Weights of a small mixture-of-experts language model, trained from scratch on English Wikipedia: width 256, 3 picks a token.
Below are experts of layer 8 (counted from 0) of a mixture-of-experts language model. Rows are named router (the router's row for the expert), up (a neuron's input weights, with its number) and show model dimensions 0-255. Each number is 200 + 20 x the weight over its row's rms, rounded and kept within 0 to 999.
After each expert's rows: a language model's description of what the expert responds to; "gets" lists some tokens that make up at least twice as much of what it gets as of all text. This comes from a sample of Wikipedia text that the model never trained on. Tokens count by the router's weight.

# expert 27
router,210,182,195,174,196,243,211,226,197,173,184,197,198,232,230,198,222,217,167,205,207,229,218,178,222,235,238,181,183,204,149,214,207,179,208,194,203,202,192,202,202,175,210,218,222,163,194,187,200,213,201,210,231,202,197,217,189,212,187,185,196,178,157,214,173,177,208,169,183,209,228,249,190,210,179,202,214,202,208,152,162,196,189,213,179,198,211,167,201,201,205,208,213,175,213,225,226,200,189,212,223,173,217,201,206,204,216,202,164,192,206,225,191,179,220,189,203,222,233,226,209,206,171,229,193,204,210,193,161,198,206,202,217,207,176,203,187,204,179,186,229,159,209,206,191,203,182,195,205,162,252,229,216,135,220,199,175,189,210,194,208,208,199,178,199,223,207,232,215,178,224,195,214,240,184,166,186,177,205,202,179,219,213,182,187,205,215,200,186,178,192,174,199,162,181,210,202,223,225,196,223,169,200,238,197,155,208,185,239,196,186,196,190,214,203,200,211,218,198,207,166,216,174,191,196,208,194,220,220,220,175,255,208,230,192,206,209,200,165,207,195,220,215,209,246,198,196,209,180,227,184,205,208,200,202,190
up2,210,218,197,217,207,194,168,186,202,282,243,182,190,248,185,215,202,202,217,199,197,229,200,225,184,194,218,220,193,142,227,221,183,232,201,200,201,209,233,216,191,204,205,176,219,224,221,195,195,190,193,179,196,219,210,209,213,213,212,165,184,214,146,212,204,196,190,205,189,200,187,206,188,218,180,220,173,239,199,135,207,190,186,193,236,214,197,219,174,197,179,204,201,213,168,197,183,202,193,204,188,224,191,220,191,166,228,227,198,181,234,200,242,186,196,202,213,231,234,196,218,183,181,173,193,164,183,210,237,220,235,197,190,181,182,204,206,194,203,224,190,210,196,167,194,222,193,200,188,190,197,178,194,194,201,215,195,208,224,204,218,200,182,176,203,210,220,198,211,209,186,231,215,225,161,180,173,198,175,217,210,198,248,218,191,226,208,200,188,212,181,195,210,209,197,186,201,160,202,192,192,176,235,199,182,165,188,199,189,185,221,201,229,210,210,165,175,208,182,159,198,230,225,186,185,207,192,186,179,189,181,173,195,193,198,193,203,185,218,169,200,203,208,231,196,236,227,218,174,183,200,209,238,235,205,198
Final vowel-a endings. Word-final pieces ending in a or i in foreign names and words, e.g. caus-a, Condole-ez-za, Kynd-ra, Chusque-a, Ter-esa.
gets: "a", "i", "ia", "e", "ra", "ina"

# expert 5
router,232,211,196,233,214,213,240,207,199,216,208,206,177,206,183,223,208,170,201,190,209,194,168,187,237,179,184,174,171,205,194,171,250,201,230,208,175,211,195,211,190,186,193,203,195,206,196,202,208,232,195,219,175,199,170,217,205,210,204,207,197,189,196,205,166,201,215,175,183,223,194,199,166,199,222,158,193,170,205,190,202,199,213,237,160,198,187,172,184,184,127,194,218,193,183,205,199,182,174,212,184,210,188,216,167,210,219,185,197,200,246,215,168,217,187,178,210,223,166,195,185,250,217,204,215,231,194,189,204,207,188,193,215,214,200,186,190,205,182,216,214,179,199,196,196,210,225,224,204,174,198,234,200,228,208,194,200,223,198,229,192,210,213,246,228,198,203,190,237,241,199,176,217,204,212,185,187,195,200,187,187,156,198,219,224,197,192,239,211,235,221,173,194,176,201,202,201,191,223,187,188,190,218,226,165,199,199,193,185,234,176,216,197,157,203,181,157,217,205,194,219,186,202,202,205,227,207,168,209,194,198,172,208,186,185,243,191,200,209,220,172,168,226,171,178,213,214,186,238,227,230,227,168,213,200,214
up1,189,186,187,229,214,199,208,241,192,192,220,181,216,180,205,177,205,199,191,195,207,208,180,213,206,182,225,198,162,190,179,180,201,193,213,207,200,196,220,207,263,153,219,183,186,204,202,211,220,183,191,250,158,194,192,207,200,205,219,190,187,196,200,202,210,241,196,189,208,205,199,249,215,203,197,213,211,202,164,194,208,200,203,162,185,212,217,176,203,199,241,217,194,167,195,213,213,250,200,209,187,208,223,233,180,189,201,195,133,186,210,194,211,194,152,183,174,201,198,154,185,194,195,200,211,191,185,201,198,209,210,189,209,190,195,173,207,229,231,207,213,220,192,194,225,174,193,175,219,180,197,188,183,233,197,195,185,206,224,160,162,226,205,179,182,187,179,241,177,190,230,188,212,202,191,189,207,230,222,169,172,187,211,202,203,209,189,193,212,186,168,200,188,176,205,170,182,186,191,163,207,206,214,183,229,201,203,172,200,231,218,207,212,219,206,210,181,203,222,197,230,179,215,198,229,179,202,183,183,184,220,181,217,241,168,199,211,194,244,172,198,163,192,165,208,238,155,203,197,234,186,187,205,201,169,213
Chemical and math notation. Pieces inside chemical names, formulas and LaTeX markup, such as locants, brackets and subscripts in 2-cyclopentyl, H_{2}O, }{.
gets: "}", "1", "C", ")", "2", "("

# expert 31
router,202,191,204,217,188,198,227,189,193,182,175,170,208,217,166,224,177,184,219,212,184,163,177,223,195,185,215,220,227,196,243,145,212,216,170,178,180,217,197,218,189,205,212,220,197,202,197,196,198,211,182,202,186,195,182,209,203,220,186,178,195,174,182,215,190,228,185,179,244,204,183,240,197,197,191,177,225,195,165,200,207,159,231,180,200,185,210,235,195,184,194,193,215,201,196,235,210,187,195,191,203,198,192,176,227,193,187,201,175,239,204,210,201,187,199,193,227,181,199,182,222,214,218,204,210,216,201,202,211,182,198,202,216,189,175,213,196,200,144,222,157,243,209,236,198,219,209,203,185,223,205,175,200,191,219,207,204,203,190,217,228,243,213,168,221,191,192,233,220,210,196,248,181,242,236,184,220,230,161,247,179,222,256,235,220,229,220,199,201,200,209,206,191,177,190,207,193,227,196,214,206,203,191,141,191,189,211,180,180,173,219,190,198,198,184,222,202,196,216,167,201,202,206,232,201,167,212,213,203,190,188,206,172,205,201,172,210,193,193,239,193,202,203,182,174,196,204,176,207,220,217,233,189,195,224,229
up1,200,152,172,171,167,167,211,218,214,197,191,189,207,189,171,226,191,200,192,169,177,182,186,223,184,188,162,191,195,232,184,198,205,187,217,183,156,210,204,194,217,192,195,215,218,152,194,175,187,220,215,232,194,209,208,131,198,208,202,184,194,169,221,206,201,200,209,179,207,191,235,194,196,142,217,257,194,204,201,199,181,184,221,228,185,186,163,183,207,184,206,192,203,205,202,161,187,207,192,180,205,204,188,205,169,223,206,201,212,219,219,201,185,174,181,176,243,160,180,215,190,162,189,174,219,190,186,253,213,225,230,245,180,178,225,214,230,195,245,208,205,192,235,196,220,197,216,220,193,180,204,243,212,216,188,194,222,202,209,197,209,207,186,210,209,210,183,210,204,178,212,196,189,201,221,184,231,227,209,203,214,226,205,201,221,184,208,209,224,207,201,185,230,216,181,207,205,191,233,220,198,203,201,210,187,205,180,207,175,204,222,203,216,227,237,177,206,175,187,197,184,185,196,208,193,171,175,165,163,194,223,220,234,193,174,195,209,197,204,182,209,192,195,195,183,197,227,229,233,213,193,188,212,225,194,223
Table cell separators. Pipe separators between table cells in mid-row, plus list dashes, semicolons and colons in results, discographies and election tables.
gets: " |", ";", " –", " -", "-", " the"

# expert 33
router,208,226,189,211,224,235,204,182,200,206,199,183,216,181,218,237,145,209,191,191,176,232,203,214,215,222,214,204,177,200,209,218,203,178,201,209,190,234,204,195,226,215,226,208,166,195,177,204,197,201,203,252,219,215,188,241,212,217,227,178,207,222,191,184,204,157,203,182,182,218,204,183,211,194,213,219,189,200,198,178,187,202,177,179,184,179,215,188,191,204,178,226,225,219,237,204,176,216,184,195,223,187,248,232,205,210,191,188,208,188,190,208,194,195,249,170,212,234,198,198,224,157,192,190,230,225,236,189,192,176,222,220,236,203,172,207,171,195,178,216,221,171,227,162,187,201,175,196,194,198,209,207,183,158,171,211,167,177,186,212,186,203,212,188,211,222,190,185,194,215,180,194,212,194,200,173,189,209,160,164,162,177,237,168,214,217,192,223,184,217,226,185,220,216,218,188,167,216,204,190,192,195,177,192,190,196,230,229,226,205,218,196,192,189,172,203,217,232,204,234,172,220,188,212,194,202,192,156,217,186,192,179,181,209,219,228,210,200,194,198,205,223,156,229,205,181,198,198,173,236,182,201,199,229,209,194
up2,192,197,197,196,179,187,233,217,161,175,192,176,212,196,195,211,192,189,218,167,202,235,213,160,229,228,183,198,182,190,210,202,168,199,189,185,190,202,207,211,213,165,190,199,226,222,203,237,249,186,221,211,233,179,206,201,210,208,219,222,184,186,188,211,209,198,241,170,212,214,199,179,164,194,197,197,161,153,209,233,241,183,178,168,175,172,202,196,224,221,220,209,200,204,203,185,193,176,153,220,210,224,181,173,166,159,204,181,226,171,216,191,187,197,193,180,195,205,226,210,208,183,203,180,181,220,197,185,202,222,206,181,215,211,203,204,193,146,203,182,165,227,217,195,238,164,206,208,216,179,216,207,226,212,224,184,175,188,158,193,224,186,181,212,186,215,218,232,227,191,196,217,196,187,169,209,207,196,228,210,192,185,199,213,211,214,203,202,170,211,162,243,213,208,238,193,223,242,159,231,230,184,212,202,218,188,219,204,195,216,211,218,218,190,200,202,222,218,217,196,195,223,206,215,199,194,165,208,216,203,211,217,216,208,213,197,206,231,224,195,197,209,195,194,190,208,175,213,191,173,166,171,175,216,180,165
Final o/us endings. Word-final pieces like o, us, os, ium in Latin, scientific and foreign words, e.g. Hom-o, por-os-ity, epithel-ium, Fang-io.
gets: "o", "us", "os", "as", "is", "ro"

# expert 17
router,228,185,231,185,188,212,220,228,215,236,173,153,253,218,208,202,204,180,219,196,193,170,201,180,184,196,204,166,203,236,174,197,207,220,220,192,208,199,199,166,229,194,183,217,174,165,214,161,209,226,196,222,196,196,190,195,199,213,203,205,182,190,158,204,183,218,230,172,224,177,197,216,196,210,169,175,216,173,201,234,195,183,215,234,178,195,188,193,172,215,207,213,195,216,217,223,200,189,196,199,197,242,234,194,231,169,203,195,191,210,218,185,157,177,186,177,186,188,171,209,219,234,219,201,196,233,174,201,197,205,168,223,175,169,159,223,182,187,205,221,153,195,180,202,189,221,223,203,195,183,208,199,214,188,212,230,172,175,210,252,198,196,171,164,192,217,186,225,194,211,197,194,183,221,201,184,209,208,184,251,196,224,203,214,229,205,185,201,231,183,193,166,238,200,188,214,209,199,198,203,217,225,205,225,184,199,173,204,200,191,200,209,181,200,165,212,183,193,178,216,213,221,237,169,206,193,199,189,198,201,203,190,193,223,160,202,233,233,194,192,195,172,194,191,217,187,216,233,202,199,174,215,195,193,159,191
up0,164,220,177,213,205,214,223,197,175,203,208,198,236,194,192,160,200,208,214,204,203,206,212,214,188,198,188,205,207,203,232,147,210,205,193,204,225,193,206,226,171,201,200,181,203,213,202,235,214,193,204,158,202,199,179,204,202,183,198,213,207,190,227,206,168,171,254,204,184,221,192,190,164,210,219,194,202,214,176,172,218,179,199,199,181,209,200,170,197,221,229,173,188,193,218,188,213,186,216,186,163,220,165,231,187,201,184,174,212,209,179,208,177,194,200,189,201,166,208,217,194,236,190,189,159,200,212,225,199,206,207,192,201,192,235,231,229,197,218,205,237,170,183,221,210,145,204,203,206,197,210,179,231,230,212,170,182,213,195,171,205,199,231,182,202,180,203,163,227,188,191,213,191,162,206,186,208,190,193,178,183,236,159,199,215,190,234,203,218,207,173,243,190,152,194,201,192,195,163,202,209,176,221,230,183,162,220,200,208,227,182,188,220,213,173,198,192,211,175,222,180,221,209,196,222,200,232,197,222,190,191,207,184,217,180,208,226,189,199,193,209,182,226,161,237,200,240,236,181,165,215,187,194,188,169,216
Table cell separators. Pipe characters dividing cells in wiki tables, especially the first pipe opening a squad, transfer or results table after a heading.
gets: " |", "|", ";", ");", "\";", "\":"

# expert 26
router,215,202,180,199,225,224,216,210,186,186,214,211,184,216,248,204,181,213,201,163,201,201,173,201,213,230,216,181,209,197,174,225,163,180,198,208,200,212,182,159,213,194,197,195,214,180,186,170,171,185,206,213,230,180,206,232,208,197,182,200,199,186,132,179,193,188,229,195,207,191,223,203,222,203,222,220,171,194,175,172,183,186,192,197,197,197,203,177,206,199,239,213,201,186,227,202,222,189,173,227,201,172,216,199,156,176,215,237,191,249,217,222,209,191,192,229,188,226,229,189,244,221,187,140,188,179,220,199,179,213,189,187,209,196,182,216,179,216,160,190,219,207,220,214,217,190,183,172,213,205,202,219,181,127,214,219,176,180,191,188,190,222,199,200,209,204,211,209,204,209,214,220,228,202,192,169,210,202,209,227,171,197,214,204,182,188,218,193,180,195,213,168,236,222,181,202,179,202,212,202,233,180,179,223,181,162,206,196,219,221,180,209,212,188,218,198,220,181,184,241,181,184,190,217,211,236,182,191,202,203,201,233,198,217,196,196,210,175,239,215,200,205,173,188,195,184,209,222,206,190,195,152,214,202,176,209
up1,188,188,208,225,190,193,186,172,194,202,205,224,195,202,224,176,186,196,196,200,174,248,185,196,206,196,217,188,217,155,211,239,220,189,197,188,209,148,182,204,220,210,178,174,185,191,233,170,197,157,179,194,210,225,174,179,229,206,245,226,197,199,232,172,221,206,224,184,198,188,214,187,204,182,199,205,185,184,205,233,209,205,225,184,212,216,225,189,213,223,198,201,176,226,216,218,197,216,233,194,186,176,198,189,197,187,176,153,204,213,220,233,215,185,216,180,212,250,182,222,210,192,205,194,213,187,188,195,214,174,238,205,211,192,176,191,208,195,205,207,179,202,194,181,200,188,185,183,193,203,202,198,235,176,238,194,177,188,177,211,245,186,232,223,262,205,232,200,215,171,197,133,208,200,231,204,195,212,231,213,226,161,226,209,207,170,185,203,207,199,199,221,163,225,177,175,198,208,180,212,220,209,220,229,197,215,184,185,220,210,188,206,181,223,195,179,196,188,198,208,195,225,192,216,210,169,190,214,192,218,194,200,214,193,180,184,172,182,192,222,191,178,143,187,209,203,155,191,215,200,206,222,170,206,192,212
South Asian name pieces. Word pieces inside South Asian, Arabic, Slavic and other non-English personal names, often in tables: Singh, Kumar, -ović, -am, -i.
gets: "i", "a", "u", "an", "am", "as"